Experts of a small language model.
Size: 11 layers, width 384, vocabulary 8192, 254M parameters.
Experts: 40 experts in each of 9 layers, 576 SwiGLU neurons an expert, 1 pick a token.
Training: a variant of SOAP for the experts, 1171M tokens, 9784 steps.
Below are experts of layer 5 (counted from 0) of a mixture-of-experts language model. Rows are named gate (a neuron's input weights, with its number), up (a neuron's input weights, with its number) and show model dimensions 0-95. Each number is 128 + 24 x the weight over its row's rms, rounded and kept within 0 to 255.
Before each expert's rows: a language model's description of what the expert responds to. This comes from a sample of Wikipedia text that the model never trained on.

# expert 35
Sports vocabulary in team season articles and results tables: team, season, league, coach, won, Lost, Seed, Semi-finals, football.
gate0 [152 148 109 159 146 149 141 123 117 141 133 150 135  89  99 113 140 113 159 118 134 134 159 146 130 175  93  59 130 156 156 172 122  95 135 113 117 134 152 138 121 106 144 105 135 134 118 132 110 111 100 116 145 160  85 138 123 116 110  94 161 169 110 146 138 145 139 143 123 100 135  97 167 144 126 166 125 136 129 124 121 132 119 146 124 123 108  93 115 134 146 123 124 103 107  92]
up0 [114 110 205 145  90 137 131 144 129 142 115 138 133  72 116 130 140 152 136 147 100 139  95 160 132 109 101 115 123 110 135 132 128 144 100 108 175 164 104 120  94 159 126 124 160 132 164 122 128 125 119 147 113 100 135 144 110 111 118  72 126 157 115  90 127 100 142 139 128 182 148 125 120 184 161 155 110  99 111 141 108 136 108 148 106  73 108 126 118 123 136  92 142 153 103 146]

# expert 34
Middle letters and pieces of personal and place names, often Spanish, Dutch or Polish, such as Rosanna, Hernández, Paweł.
gate0 [117  98  90  90 138 135 105 141 146 140 128 156 110 101 127 120 137 125 113 122 147 112 135 153 134 185  97 146 154 191 144 131 149  74  96 120 149 118 141 172 149 130 139 129 124 106  61  84  99 155 101 116 129 137 152 141 156 121 114 129 119 150 102 133  81 121 131  97 126 119 165 142 197 120 103 139 119 130 126  90  99  67 132 140 153  83 115 126 126 163 134 133 121 138 140 127]
up0 [153 109 120 108  94 135 162  86 138 142  90 133 138 100  72 104  92  85 103 113 115 143 130 141 147 134 124 111 156 128 126 104 119 146  83 115 140 124 127 167 153 127  72 110 113 131 115  47 140 106  89 123 105 172 112 133 139 129 109 113 114  94 135 100 109 154 115 120 139 141 136 145 180 122 153 108 135 174 137 116 129  94 123 123 158 139 143  69 144 129 127 147 109 117 140 135]

# expert 16
Conjunctions joining clauses or list items: and, or, but, &, while, however, although, often right after a comma.
gate0 [101 146 113 162 149 134 136 137 112 124 107 146 124 158 136 114 158 137 131 130 142 111 143 135 121 108  84 156  95 201 122 200 160 141 137 143 142 106 122 141 152 113 137 131 129 116 139 131 139 121 123 138 122 142 112 123 132 107  84 113  98 121 120 102 114 111 169 167 121 134 120 160 125 139 148 119 133 133  87  96 110 135  66 127 150 142 153 144 122 109 152 140  91 143 129 114]
up0 [141 102 130 125  94 133 166 115 154 160 171 156  87 124 150 133  77 105 116 148 118 153 120 103 152 161 122  99 156 110 116 110 141 118 135 168 120 125 127 105 111 110 132 144 179 127 136 129 145 136 112 108 129 118 142  94 146 145 137 102 111  88  93 140 116 139 118 122 131 148 124  83  99 113  95 119 112 154 143 141 137 121 146 171 108 155 108 101 148 145 142 153  69 118 188 107]

# expert 38
The preposition of, and also from, between, among, linking nouns in titles and phrases like Peerage of Scotland, map of.
gate0 [154 143 127 129 138 113 110 121 119 152 102 116 128 128 158 105  97 133 100 117 131 148 124 126 102 145 125 136 149 128 151 137 120  85 165 134 117  97  99 113 113 154 150 109 140 165 138 156 187 122  88 101  97 138 177 158 108 108 126 131 130 157 144 126  84 118 137 129 105 101 143 115 108 115 122 117 143 205 138 103 128 100 135 123  99 125 123 107 113 130 163 129 145 168 162 124]
up0 [ 74 140  89  93 135 156 105 110 130 143 137 155 132 127 100 131 164 111 142 157 112 124 122 123 100 152 130 153  87 113 116 134 108 131  81 102 115 132 146 105 100 151 146 143 111  79 135  97 129 160 149 183 128  83 114 122 120 137 174 117 109 103 155 123 129 151 126 150 159 137 133 108 120 101 146 157 159  84 101 144 129 154 126 115 101 114 138 139  98 155 143 107  98 136 150 151]

# expert 13
Pipe separators between cells in wiki tables, especially header rows and after text or figures, e.g. "Place | Swimmer | Nation".
gate0 [118 122 104 132 126 148 122 141  95 113 129 153 138 122  92 125 112 112 121 179 193 156 101  92 153 184 138  84  91 119 149 122 181  85 129 151 105 131 107 125 125 127 139 117 138  99  97 122  78 102 158 144 100 121 128 134 140 123 137 139 141 130 116 103 104 135 128 129 152 114 102 106 135  97 133 149 100 167 164 143 124  95 145 149 124 118 118 108 142 148 105 141 100 143 116 115]
up0 [113 175 117 134 120 147 131 120 113 111 196 122 110 132 114 114 133 144 162 146 139 152 127  98 139 156 151 141  81 136 131 113 183  86 124 140 138 123 100 149 131 114 141  85 145 121 126 136  56  92 138  88  85 138 114 108 122 119 143 137 119 154  96  81 103 130 150 129 185  83 119 122 135 153 121 133 112 112 137 118 121 125 143 113  94 133 165 125 136 142 181 154 115 117 111 124]

# expert 10
Word-final pieces y, ity, ry, ty ending nouns and names (Safety, Niamey), plus the preposition on and the % sign after numbers.
gate0 [117  88 125 122 125 111  99 152 134 114 147 121 123  93 149 140 104 138 127 142 132 111 173 133 129 113 117 150 103 147 130 128 158 136 121 123  94 139 114  81 143 111 163 117 102 100 128 142 203 149 147 134 109  66 126 155 107  97 109 159 100 108 102 104 129  88 140  75 116  99 128 125 149 141 106 110 153 125 120 124 115 121  90 135 149  65  82 170 156 161 169 154 101 125 130 142]
up0 [134  97 117 102 102 115 104 144 137 125 139  93 127 128 172 122  78 152 111 126 117 180 179 115 132 119 118 179  70 106 153  95 130  88 133 138 106 138 124 116 137 136 138  91 117 138 135 163 174 127 103 116 116 108 126 131 165 145 136 157  90 121  93 115 130 125 137 104 127 114 121 137 130 112 104 106 136 114 154 115 141 154 114 159 115 130  94 146 153 128 165 157 125 133  98 110]

# expert 22
Middle or final pieces of adjectives and adverbs (predominantly, unincorporated, previous), plus quantifying words like various, numerous, many, popular.
gate0 [111 136 163 131  98 123 157 120 126 204 127  98 106 127 134 133 131  86  93 150 127 182 107  90 204 126 138 134 139 145 140 113 150 105 114 136 164 116 155 100  88 108  99 131 159 110 135 146 129 153  91 118 127 148 139  76 126 159 124 120 155  87 160 127 132 151 151 173 117 110  99 132 133 186 164 145  84 162 134 123 154 113  94 127  97 120 131 115  94 121 103  94 149  80 116 111]
up0 [134 107 151 178 131 114 167 104 125 138 132 121 138 141 151 112 123 114  74 115  97 126 130 119 126 153 102 148 134 139 142 136 149 117 110 119  86 132 131  92 156 100 144 182 168 118 147 128 102 103 131 101 145 131 132 119  96 120 147 145 114 170 144 136 167  95  91 115 139 131  78 120 150 128 122 102  95 155 102 164  95 147 100 120 115 167 136 157  74 125 174 131 149 104 135  88]

# expert 12
Mid-word syllable pieces inside Japanese, Chinese, African and other non-English personal or place names, e.g. Nak-aj-ima, Yoko-ham-a, Ni-shi-yama.
gate0 [173 101 127 120 138 127 123 139 131 153 102 136 126 124 146  95 121 151 124 109 128 120  80 148 140 138 107 116 130 126 124 162 122 118 146 134 147 183 108 127 157 145 112 134 149 135 144 121 133 162 142 133 114 119 154 156 122 125 151  88 122 144  74 130 176  87 102 199 109 163 172 163  71 112 116 109 139 131  86 134 143 147 123 112 125 122 102 135 128 141 125 170 125  97 138 143]
up0 [124 163 152 132  87 176 140 122 152 121 165 121 124  97 107 142  93 184  83  83 147 112 170  85 102 117 139 129 144 129  81 132  81 121 142 120 129  77 112 173 124 149  94 160  97 146 135 116 155 118 132 115 148 168 162 140 136 105 147 152 113 123 124  90 111 129 127 132 148 120 133 131 150 148 109 108 125 108  90 106 154 117  80 108 132 140 120 119 120 113 145 135 107 106 106  92]

# expert 31
Equals signs in wiki section headings, mostly the first one after a blank line, plus paragraph breaks and infobox labels like Died, Clade.
gate0 [119  93 147 136  98 118  93  83 152 136 105 132 121  98 147 151 146 165 124 113 135 132 135 128 186 111 176 122 120 105 146 119 117 102 137 118 140 113 127 153 165 151 136  93 104  92 137 139 137 137 152 150  80  77 138 139 161 159  88  69 139 138 117 167 139  84 139 105 158 132 130 164 143 115 140 194 143 131 138 152 115 102 141 206 131 128  92 103 109 120 119 132 116  84 144 111]
up0 [128 143 145 120 110 171 125 139 129 174 159 132 145 135 117 112  92 115 132 151  96 100 116 148 135 141  81 136 179 105 132 169 133 150  94 125 174 144  92 129 154 161 115 130 146 175  85 128 137  98 146  81 118 160 111 125 113 132 142 148 110 138 140 127 113 130 122 130 125 166 115 105 148 127 131 114  93  94 135  93  91 112 143  90  90 160 194 138 155 107 132 132 124 176 106 143]

# expert 2
Diacritic letters and word pieces inside Slavic, Hungarian, Romanian and Czech names, often in sports tables, such as á, ě, ș.
gate0 [148  99 143 140 133 137 132 168 171 125 132 124 145 139 122 139  89  92 153 136 187 140 120 142 140  95 121 143 132 115 165 145 154 156 110 165 124 145 127  97 116 121 131 121  84 167 157 126 148  86 133 144 135 103 153 131 104 149  97 156 129 143  85 108 132  91 148 135 161 114 136 132  88 103 126 135 132 136  93 100 113 168 164 142 112 113 145 153  99 138  95 114 126 127 103 129]
up0 [132  74 111 145 189 116 168 162 173 137 158 137 124 105 143 130 138  98 136 134 140 134 139 144 152  94 106 167 119  76 174 151 119 149 129 158 128 148 127  97 129 138 122 121 127 148 125 141 143 115  96 156 161 114 170 128  98 128 131 164 134 144  79 105 111 121 115  93 103 120 165 126 153 104 137  93 122  98 100  99 118 164 173 133 137  90 130 149  87 120 122 130 146 142  81 138]

# expert 6
Prepositions of place, time or direction, mostly in, at, to, during, within, opening phrases like in office, in a subarctic climate.
gate0 [133 155 151 103 110 126 109 140 158 175 121 143 174 130 122 151 147 144  92 127 150 128 157 115 116 146 174 122 149 142 147 150 123  99 116 130 123 155 142  99 125 127 110 116 154 110 105 152 133 126 116 143 103 142 171 161 156 211 146 112 124 110 168  99 107 143 130 118 124 113 129  60 121  90 162 132  92 146 122 125 108 147 121 114 140 158 182 132  89  98 132 144 129 120 108 104]
up0 [116 154 147 141 113 120 147 126 113 122 149 104 144 118  94 139 129 108  88 156 113 111 118 124 148 144 143 139 103 131 113 128 117  80 117 128 113 155  81 123 136 158 138 131 145 124 105 155  93 114 124 138 103 174 144 149 111 134 107  76 167 151 124 122 137 112 132 117 144 104 177 138 111 105 154 115  79 155  92 115 156  94 149 120 114 104 193 126 134  89  86 124 157 137 108 120]

# expert 30
Abstract nouns and their suffix pieces -ation, -ance, -ture, as in hallucinations, resemblances, death, development, investigation.
gate0 [128 125 125 128 129 132 130 177 132 126  96  88 159 160 154 136 122 152 152 131 132 151 133 131  85 153 138 106 109 111 165 109 101 128 147 138 120 145 133 157 126 133 114 114 138 118 129 159 125 115 125 126 141 171 132 116  77 174 142 131 123 129 150 126 172 120 116 126 142 134 121 141 145 100 142 102 101 119 122 145 127 132 123 168 147 103 158 172 128 141  97 140  89 163 140  99]
up0 [161 108 160 105 121 115 129 137 166 122 135 124 120  80 135 128 125 140 119 115 140 123 109 117 144  98 151 133 188 143 114 107 115 126 108 149 121 134 140 149 134 142 136 111 145 134 135 164 109 137 114 126 109 124 155  78 150 109  94  97 177 124 128 157 160 128 132 149 188 144 128 149 140 118 141 173 141  97 112 130 116 120 119 113 147 150 103 136 129 105 152 146  85 128 117  84]

# expert 7
Short vowel or vowel-ending word pieces mid-word in foreign names, taxa and Latin, such as Pal-o, Mal-o, Sat-o, Ar-iz-ona.
gate0 [ 96 106 130  93 123 124 129 131 137 156 121 168 122 184  99 149 181  82 118 159 163 124  98 128 164 137 102 136  94 112 165 115 128 117 119 106 105 134 166 120 120 139 148 152 136 123 178 152 100  93  91 165 137 188 159 105 131 175 169 131 123 143 102 111 140 138 130 126  90 133 180 146 102 157 120 136 123 133 162  90 161  85 156 133 117 122 117 101 135 122 105 126 109 114 134 146]
up0 [170  97 107  98 131 129 109 153 130 120 151 110 161 144 115 141 174 113  86 104 126 140 105  86  97 117 144 116 110 156 149 137 108 131 138 101  85 130 129 129 111 127 141 180 102 141 144 154 129 167 141 168 163 134 139  99 145 155 128 124 138 131 116  82 137 143 127 121  83 118 124 177 161 138 102 122 152 105 164 128 138  84 137 147  93 123  99 134 132 122 144 102 110 141  94 150]

# expert 1
Full stops closing a sentence or list item, plus semicolons, question marks, exclamation marks and closing quotes, e.g. "innings." or "held;".
gate0 [114  81 178 133 132 123 146 109 118 172 136 146 100 154 109 112 146 156 107  96  96  87 148 108 138 131  95 144  87 161  92 151 109 111 176 118 138 151 137  91 123  85 142 144 168  82 122 124 130 130 127 140 133 130 128 160 128  70 149 116 133 127  90 102 104 148 159 138 180 127 167 121 133 132 127 149 118 165 140 148 155 110 145 119 141 129 109 127 114  95  92 108 117  93 144 117]
up0 [117 101 164 105 110 157 143 100 113 162 107 150 126 183  65 128 118 119  99 103 109 103 136 136 138 145 119 161  93 140  97 153 135 130 147 105 119 127 136  93 104 108 126 140 175  90 114 116 141 129 123 136 155  83 118 178 116 121 153 144 147  84 115  81 141 128 123 110 144 157 178 113 145 170 114 139 138 160 120  94 141 112 155 141 119 155 129 125 108 110  92 109 102 100 162 140]

# expert 0
Colons after infobox field names like Media type, Imprint, Mode, plus sentence-initial The, by, et, ISBN.
gate0 [158 167 149 126 107 125 132 112 118 133 120 163 109 182 126 130 140 114 118  87 152 149 110 140  74 116 154 121 133 161 127 117  92 104 155 115 190 177 160  71 155 124 135 113 145 146 135 111 131 129 133 121 122  95  98 108 107 144 105 152 130 109 155 122 128 121 156 133 137 131 128 130 113 137  82 131 120 122 163 127 117 110 100 155 150 160  74  93 194 119 143 124 117 149 114 160]
up0 [146 129 104 153 121 118 129  85  78 104 138 130 113 196 142 133 123 140 112 133 176 161  90 173  91 131 112 134 112 137 117 140 127 134 149 150 154 129 119 177 125 120 122  75 140 121 149 150 105 171 143 174 158  65 101 124 144 133 130 131 116 146 152 140 152 119 142 116 148 138 133 126 154  91  88 116 120  86  78 122 140 114 144  97 167 136 169 110 126 125 102  68 128 130 160 127]

# expert 25
Single letters or short fragments inside a word being spelled out, often foreign or unusual words, e.g. ho-r-ror, un-we-d, a-k-tuellen.
gate0 [ 96 141 138 135 155 108 153 103 111 125 147  96 123 144 107 131 132 136 111  89 166 134 115 115 144 125 125 149 174 150 130 137 146 159  71 102 125  88 109 161 170 131 193 119  87 126 172 138 161 115 164 141  99 116 129 130 117 118 139  80 133 110 164  93 139 137 116 140 118 134 109 135 113 158 107 145 113 113 148 143 136 151 134 114  95 111 129 114 155 123 155  95  80 129 140 131]
up0 [ 79 152 147 130 157 109 153 112 147 120 174 109 125 136 121 114 124 139 130 115 159 143 116 119 162 106 117 149 162 172 124 136 159 157 115 130 128 104 107 164 190 119 182 106  85 144 185 132 129 112 147 156 101 139  97 151 125 132 141 105 140 132 145  96 123 127 129 128 148 149 101 148 120 156  87 131 100  86 163 143 141 145 126 103 105  86 119 119 168 156 126  95  89 116 140 133]

# expert 27
Plural nouns and the plural -s ending after determiners or numerals, before of or punctuation: members, children, ways, bishops, comics.
gate0 [121 124  97 133 117 130  98 114 127 136  61 116 124 146 115 129 132 144 138 137 137 126 127  85 163 134 118 120 115 148 124 128 179 132 112 108 141 141 150 149 144  84 143 109 104 105 173  87 120 119 157 152  89 127 149 140 101 146  88 140 104 140 150  87 121 160 114 123 112  96 154 125 137 132 140 130 113 129 135 134 107 112 127 104 109 136 114 115 144  55 130 124 136 177  98  96]
up0 [101 112 160  98 127 103 146 145  93 135 145 109 152 134 155 109 145 128 104 155 164  99 103 172 132 132 141 109 169 117 133 128 122 152 121 147 138  97 118 128 127 159  92 117 149 130 101  77 149 158  90  82 185 142 114 112 173 111 161 142 173 115  69 176  82 118 129 124 121 157 123 137 114 138  96 162 123 121 133 123 150 140  95 149 135  96 125 141 111 163 129 117 109  70 114 131]

# expert 21
Newlines and blank lines after headings, list items and table rows, especially before a dash list entry, e.g. after "Teams" or "Overview".
gate0 [151 125  96 158 122 117  92 125 124 121 154 108  89 177 106 123  96 192 119 113 115 144 108 189 143  87 156  89 121 143  83 177  96 143 137 117 151 139 125 100 118 165 101 116 156 110 127 128  98 146 143 116 126 142 101 121 158 112  95 159 149  92 138 148 165 112 137  99 101 136 156 140 161 146 147  91 126 158 150 150 157 189 201 122 185 141 104 129 106 128 121 105 107 144 118 130]
up0 [112 109 122 116 157 183 176 164 137 155 138 145 149 140 103 142 167 104 124 154 130 126 120 131 137 104 160 141 110 118 141 118 180 150 122 130 122 127  95 175  87 138 108 106 144 111 109 152 128 144 172 134 119 116 124 151 140  96 152 129  91 171 139 144  89 114 135 139 159 170  94 108  89 106 127 125 124 151  96 125 153 133 126 110 110 130 137  66 140 146 123 123 117 105 141 161]

# expert 17
Titles and name openings in history and religion, like king, Pope, Emperor, bishop, Islam, Ottoman, and first pieces of foreign names such as Di(ocletian).
gate0 [ 96  94 161  81 162 153 101 101 140 132  49 147 140 134 160 164 137  94 130 135 111 134 103 129 100 145 157 175 106 141 134 139  98 157 160 104 134 132 114  79  98 135 111 126  94 112 142 111 118 155 103 165  95 132 108 138 113  98 144 135 161 125 123 191 133 188 123 128 158 117  84 156 107 131 136 136  81 111 140 116 138 126 118 114  86 140  82 100 118 127  90 121 127 150 146 112]
up0 [ 79 134 137  97 162 136 117 124 131 160  48 119 143 155 154 155 153 120 141 162  99 148 116 117 142 122 140 166 155 151 100 153  74 124 174 152 138 128  91 113 111 136  89 115  86 110 108  89 124 125  93 141  76 124 100 135 142  78 118 138 152 109 101 147 150 175 145 108 119 111  94 159 118 112 121 129  56 162 108 103 161 135 120 133 106 145 104 122  79 126 105  87 127 165 173 119]

# expert 20
Short first pieces of words split off (l-icensing, per-mitted, Dec-o, p-aused), per in rates, and month names in dates.
gate0 [106 138  99 147 151  56 126 105 121 159 179  81 131 171 119 142 136 128 138 160 142 128 110 129 136 127 137 114 139 156 126 106 100 159 134 150 131 126 127 132 118  98 165  79 183 146 166 154 119  89 101 127  84 140 135 136 156  99 136 151 112  96 131 162 158 135 155  94 143 114 103 151  99 127  98 107 138 130 129 149 133  79 143 122 125 174 104 133 110  69 108 123 154 147 131 119]
up0 [120 151 116 175 140  96 126 135 115  95 132 122  75 121 123 123 137  72 161 168 162 133 140 112 133 150  85 108  85 142 131 137  83 128  91 135 100 154 138 131 117 143 147  94 131 131  85 120 110 117 105 134 128 137 151 128 144 164 127 144 112 127 108 162 165 107 107 119 141 155 164 148  99 109 135 165 117 133 174 122 114  83 135 138 163 156 127 115 146  95 114 130 151 114 111 110]

# expert 39
Adjectives and prefixes right after the, a or his before a noun: first, new, same, another, re- as in reactivity, rejoined.
gate0 [128 134 113 102 141 129 162 143 132 104 117 105 126 127 129 157 181 127 143 111 116  90 108 149 104 153 119 134 110 153 171 148  87 110  98 128  86 132 133 144 123 150 112 117 140 143  99 109 127 122  83 133 139 146 135 121  83 118 120  81 123 143 129 140 115 150 114 159 148  92 150 119 120 102 148 138 140 132 133  83 138 101 149 152 157 116  83 147 149 146  94 117 120 166 113 126]
up0 [131 139 120 137 112 122 109 111  87 121 131 157 120 140 101 118  72 108 105 145 131 139 118 105 138 101  89 111 121 114 148 164 155 173 137 137 135 109 122 101 182 151 135 134 112 102 134 137 108  97 136 172 113 101 144 105 185 126 123 153  96 168 127 114 135 101 161  96 141 153 146 152 133 149 132 115 161 105 143 126 134 138 116 160 112 139 128 135 115 104 184 150  81 136 142 157]

# expert 3
The word the, occasionally his, their, its, right after a preposition like of, in, at, to: in the fourth round, member of the.
gate0 [107 185 115 117 184 128  89 173 157 126 109 135 109 138 139 128 169 134 128 121 177 107 159 112 156 133 125 107 130 111 124 146 124 130 116 124 104 101 113 133 178 146 166 131 151 151 120 131  93 103 152 111 144 150 113 116 154 100 119 106  81 146 101 157 118 115 127 115  96 118 105 124 115 112 159 150 113  87 116  97 135 128 167 126 150 102 128 152 173  96 146 139 165 118  77 125]
up0 [135  96 114 132  96 130 135 115 109 120 100 114 138 116 120 133  86 116 102 126 134 165 117 151 119 137 170 145 132 123 132 118 158 136 150 142 141 154 124  89  86 117  74 121 100  85 146 128 150 124 106 149 132 118 154 138 125 165 119 148 164 121 164 110 157 125 120 110 146 152 111 127 142 150 102 112 127 149 127 149 126 123  74 167  90 156 142 103 103 182 126  76  78 135 198 145]